config.toml
d_model = 224
n_experts = 256
d_expert = 32
d_shared_expert = 64
moe_layers = [0, 1, 2, 3, 4, 5, 6, 7, 8]
normalize_top_k = false
init_std_router = 0.00707
vocab_size = 8192
tie_embeddings = true
optimizer = "adamw"
beta2 = 0.99
grad_clip = 2.0
batch_tokens = 65536
seq_len = 256
steps = 8587
Below are experts of layer 2 (counted from 0) of a mixture-of-experts language model. Rows are named gate (a neuron's input weights, with its number), up (a neuron's input weights, with its number) and show model dimensions 0-223. Each number is 500 + 25 x the weight over its row's rms, rounded and kept within 0 to 999. Numbers have three digits each.
Before each expert's rows: a language model's description of what the expert responds to. This comes from a sample of Wikipedia text that the model never trained on.

# expert 7
Description: Infobox field labels and mid-word pieces before a colon, plus digits inside coordinates and years: Website, Genus, Configuration, flourishing, 57.213486.
gate1:492509501524502512513524524465494474492473440469490527493487440516531506483516470500509481514506506518480516488484499516503458489507491517498454464482503515513458498490511509482508481521525518463494475546506519508516518428512469494483477506514504472486538525457463539517508521509516480534498478468516508464469533511478501525508494515524493526493532496474448538501487523516481507517529540432449535461493455481490472466470526532444450522492502513509499525499487501464491462531508470486497533514478508544491528496524527501534432497499553479502511472509487507510530477497497486482495473500483506506491505463521488517506499520464510494522452494493487462517483491431543473441512
up1:500476514490527509559543555497486467504492504478541511486506471530492523509510507506545495514484472481490574502489468495501507477501468471474473511492510497479461481548490522456520532477531488496523479505516490530507445474524452486489521469499511513545524499449498535497513468491535468560523495466509511501507494503485504492451513512443517486464496528532440508529484491475543516499509486489506486492508487479505470489525493542514547550481487513486482518484506510471505517450494453500497468470528477524485484538525520474455480526484492512465544510504507466501504494535469501491487515495489475525500545514514499506514470506483550517516485485516468461450520524454512473507525

# expert 44
Description: Infobox labels and values such as UTC, Mayor, Spouse, digits inside times and coordinates, plus Wal-s-all.
gate1:526515520476514501546473485529483507530500512506496522508512486494518541474527471540476482489526459525484520511519555463502506510476449560493495518551517557441523521510494500466483532482478516463479554530516511499505531466539473527508533523459500518532512472457496516506441516523507517476494484500511502525531533567485514476523497473535535445478515478525515467524492485535499493522466492545484517529481489495503514513525521558514506483503507537514501518459487524460495514475514466463493506537496488475480496501499496518507458487531468525477508514481491525504506505494521492526494523485476479506477487506448536502516477473498497471525456495503508461512492514465547509524533
up1:462513518548526521471491485491499520472464508520522519481483512491540503488516530495516530540505526512528489529465478512464477507479518481495509522523520524522530507490511558498529502535460508517475485483522458482489523488514541451525529496516484523444454487483469513495545487487504493485443526459514503513503482489482453533477507446546476581520506462486498484503507480468484515491480495475542487532487474522484498495497482519532540497547519515525506527519510512518490548472471498507481500463519506501500519512519480497476483468462484487472468527499418475503455504521476553492500522494488487495465500503515456472469497510510514548488521477503480487516486514526458508459498

# expert 1
Description: Word-final suffixes like -ly, -ed, -ably, -ing on adverbs and verbs, plus degree words: notably, partially, distracted, much, rather, than.
gate1:528493523536475513506498526470513473478501494497488504549477463468446495486500463500500449459535523490453492492510486438468509479464481514521463507554504488518523521505507461486474483496499504499458490461501500510462504512508511531491454522477521543522513456476522484489523546493527494505475513543475519501554518517512472501533474491430499493516512485521529522517499525475485515532502498471548470490477555514499516500521545484499452486510491498489539529491522498484522537447507497505458498511520524509477515468471498529487475499506478496538527480483457476524505472519500554524507495469530522490535541528502524510479461538514500481529484505495540506528549487490533506470488
up1:492476514507471499533484515478474486501503539505523520543462491509438518501469469501486411487538500480502497500497471491471473526496425507503501518498476495490526505536495488485507480517545509510505480523505503502453487526532473512494513499520566530524511526492498486514513511507492526471482503542513545494523519515510536492473504513494532501531496496520520451519496528485494530523498493437519503524465471513502456507484511484553508475509501524510511521478496506479482562464514508550489494499467556504485492470444562495520507538488464485510480507477473499518518514525494458522478526521506500489497491527477513499435467494533501527476520485466555520480491499529483475516541

# expert 6
Description: Mixed bag: Greek and Cyrillic letters, day numbers after month names in dates, round, final, Hungarian, plural s endings.
gate2:513506518455518498513495446522529531474509521528534486512533494467517504528507508481502523492521507438487491498476525516505492575507521479536466504507465460504484480507477519483474493578445482468484516527488516477567515521548535475492495507500483524494481436484521490493486478509504484488514515500522518532497485498506499526503495496509509504522538521470505508439529500489502485534509514490536503560543508437471492531515529464487490483482466511499522500502488527506482497473511523478456500480505471494500531514479475517509498504556522484491517487520504481500503497522475522489467497510425482486510523502463532553538495515504457516546494480500507562500513492514534531468493
up2:518525508481511581494475468559490536471497492496526472520550516448484490514501481475499520517526501518489510504475498501513495524473524456484493466507493493515513458498489506499476490549487449480480511534493483461542539449561517449504466512482512530486485471517526506480527525530498508543498549468543496487497531522537496538489500476490487542517581527469506460478500480493493490560490500515523535487522524477449494534512482511474520461478492478510524524480503494484528519515508517486495509470484483460522533503483484518520510476509520473478501506521494489516514480531509513515472477517457505452504484497487514526477522493472459512511490530497485491530460511533486531471468

# expert 26
Description: Adjectives and numerals after articles before a noun, such as other, new, several, three, substantial, consecutive.
gate2:478483485500531491508525451525508483507467492510492518468549514502506496479530449489488484517494495508531477516497509468518472513513515503548522506526557455508530515463470462525531524477520513486490476530481444476472494491490464492508493528461540493528489499479504510506490509488542505489494502528481501461497466494488542512459494499465525513476529469501501526484486506506516524525518496504429500574537529507492478492498515521517566494469486480502491438510519519498469514533477531502538539542502496488497462528534542518469518485511519528535530534532524497531508504499486513547490516516471530463504446541520492494470514505475511481515502473476436478457510488466493503486502
up2:479507493476522509464503512513511476515481491537492477482532496494500474488544501494513486472538547480524515470488504508515456478487439538478493496492486480495524525530550504540527505520492509505560504502505537519492478493513445495466541489514512550539493493455535478460479513497517521466498495509543510472480480523518504517480501501474522507482499471502539516492531510493465441454524502476550505528462532492504501530533442509470480488488475539504467473497439448500544513514532504550504521488498488511495535524509479485516519514490490465509513529537532527478463482501516523468509488483486473520474461483517509486536510478497498498559546475479492533490518459532509504471528

# expert 19
Description: The words and, then, so, thus, eventually, plus commas, opening parentheses and table pipes joining list items, and the r in sheriff.
gate0:520540482517462463523502505502551506512498551491547479537528510502455498514554476493540530499507514472509514522494495497515492455499490510493439522497481489475489471512483492512478437507456472493460487525489534489492499546480519515479528514491487548548503509431525495498490491470461483486479468523506556463471501485488492493485490491510492500531520483495513562495497520478512518523530494506502494488489497520496497489509542484503507499505499477522477457522474506503486534504556502449510505503515493507479463503507553477494472491469442503510520522516504448518485508453526499530492512521488516508531499543519466506496460465516491511485496511484526435542554501503524539452526
up0:483513480525482486465506485504493499555534560510526506511548532519461488519506478517528508500461481433526529532498476509513494511480497515484491541475486498484477519528480457524456523505511517499527478551509509524466539554496509501471513485491489579519464530501517494486489482481461515492489517485482547496497494450512496514499519520533508479509476495446533519528484510486497523520477505486500501495506509496559504492490546486528494523549489497507493460529490525501519546514510496472499483514543511462484531524506543497522494500447487475509494562487541468476464486481514524526493478516484522508492488495479480467533457516557464505478503479479474464477523511514503540513547

# expert 24
Description: Capital letters and word pieces inside codes and names, such as B, G, c, up, plus the preposition from.
gate0:562490506506490488477486458487500486505487500496480432509506522499500503489509487522458493536516528479515440496465533477454473503524488524500522489497475489475500510483468476504501517552469512495511476547541516475476509477507505487485503482495504534480511480509532544493484484516522500538482553513516512500481493489488475499507502490529483517530504507490510546491522498503504521508508479510475473532472480501482509520500503465530566429470459534460517475501524482460483496486523518457510480519505502450459517526474525544495522524546485550539537507542508470496478495476471482534466476531499526536527513500528509498456479510509472472530532502494518464522450539448467483516483
up0:445518497513509474487496516554523486518507508497543562480524533534501486511487531521511461449505467503479510486528502525510470514471534450501519523479488480525531539511544490527447496463529535501482489485452494523525497503474489488486465504553523517491497473468475493508492499490543495472509522473498509512535524519515517515506506532471509530543499533501545468478468498520458478535478497528520498498540516494508504533494493513487463485502491453485503520513510497531524447519457532518494510470455516522482474470497546516498494435514496519520494497467518481507491520471493513548473534501536501470508497476510532488538508498537503527466467518493561510501491479537497462453492

# expert 13
Description: Separators and units in sports stats, coordinates and infobox lines: the slash in appearances/goals, ft, ″, N, leading dashes, table cells.
gate0:496491509520510516539489483530519467500541502432503475467466496528493530483540456534528493511489469486521492503515469499489509501496496489456490521482478495493480524548520505559538478528537530522512472482517464517541528465488494528536493498494510523553489523497520481567508522521486483477493485514495492495465455513481468478494482525501517518486424459460482512501467497514493509463508484417517480484493512529496478517494490519480511508536459508478489498529434490501508492454478509476507466555479501495463545494507502490490476516496506476524532481521476508534502521522458481459477520551536494502503517506530494496488504493471532508530478506467533482500464492500515528523530
up0:554487504495504518543500465519531454512530493502506501472466500498480523490518482548490500505499500508507494528493513495496473505509510502513546515535465466483493516544512511504525496538496502517467492489541452490497543499473494482539506469508518534531472519526539491555509529515453487489518493500501507503513459468509480514487521480486519501453457464466479539503479466494518527501502451490499494519497508489482478522539511521510511485537468465479509516519452446480495502459502492455461445553503529500471551488510499462469474506487466497494521550513477531508500486480456492459458511545559492521473500520506481461487478524491501514520498491479517492507485515518492558511567

# expert 30
Description: Auxiliaries and copulas after a subject pronoun or had in narrative prose, such as was, were, would, been, plus never and no.
gate2:514511528468508515523499523468496473520514502481486510546451469511457478523483523511450510522545547505460484464497491521495481515547491571482515506470490497466493483473518447475517486478523457471506484490512545482486494478503504490515513559491469497479505506442509497455494546525502513536504487506476498504516534514513489486511523491481547510504514504513534488558485500510487494452495512487519474510500493513483476508525468485487509534423436553480514487451482494517503479499488516515481514528476481484517487535510459529496452525494508487481534448509513542526556500472541490480481515485486505492522493520492522518538500500472482500492460483502507498495463530493517490526553
up2:509474506483513517499503509509485513541525505531487517583474464499459506500497482511452538509543553474477492487498480510476479542530457501497506483457470493512483538475503510447535510474579476497489505496475524503515517533478474482501512511529499521490512547433487517524525520489528475527502488500500509522553494480479466515502542498525510452481469510541558486491501501474524496529508470511514531473498503465497474534511497482574468509482471539483499488482454467474510466494536481505471494521469462477507491493505481481477440489476512522483536495508516491518509466474488490488482515495512469502498503502475484513513520498474498470503511495494528505440461526510539509529518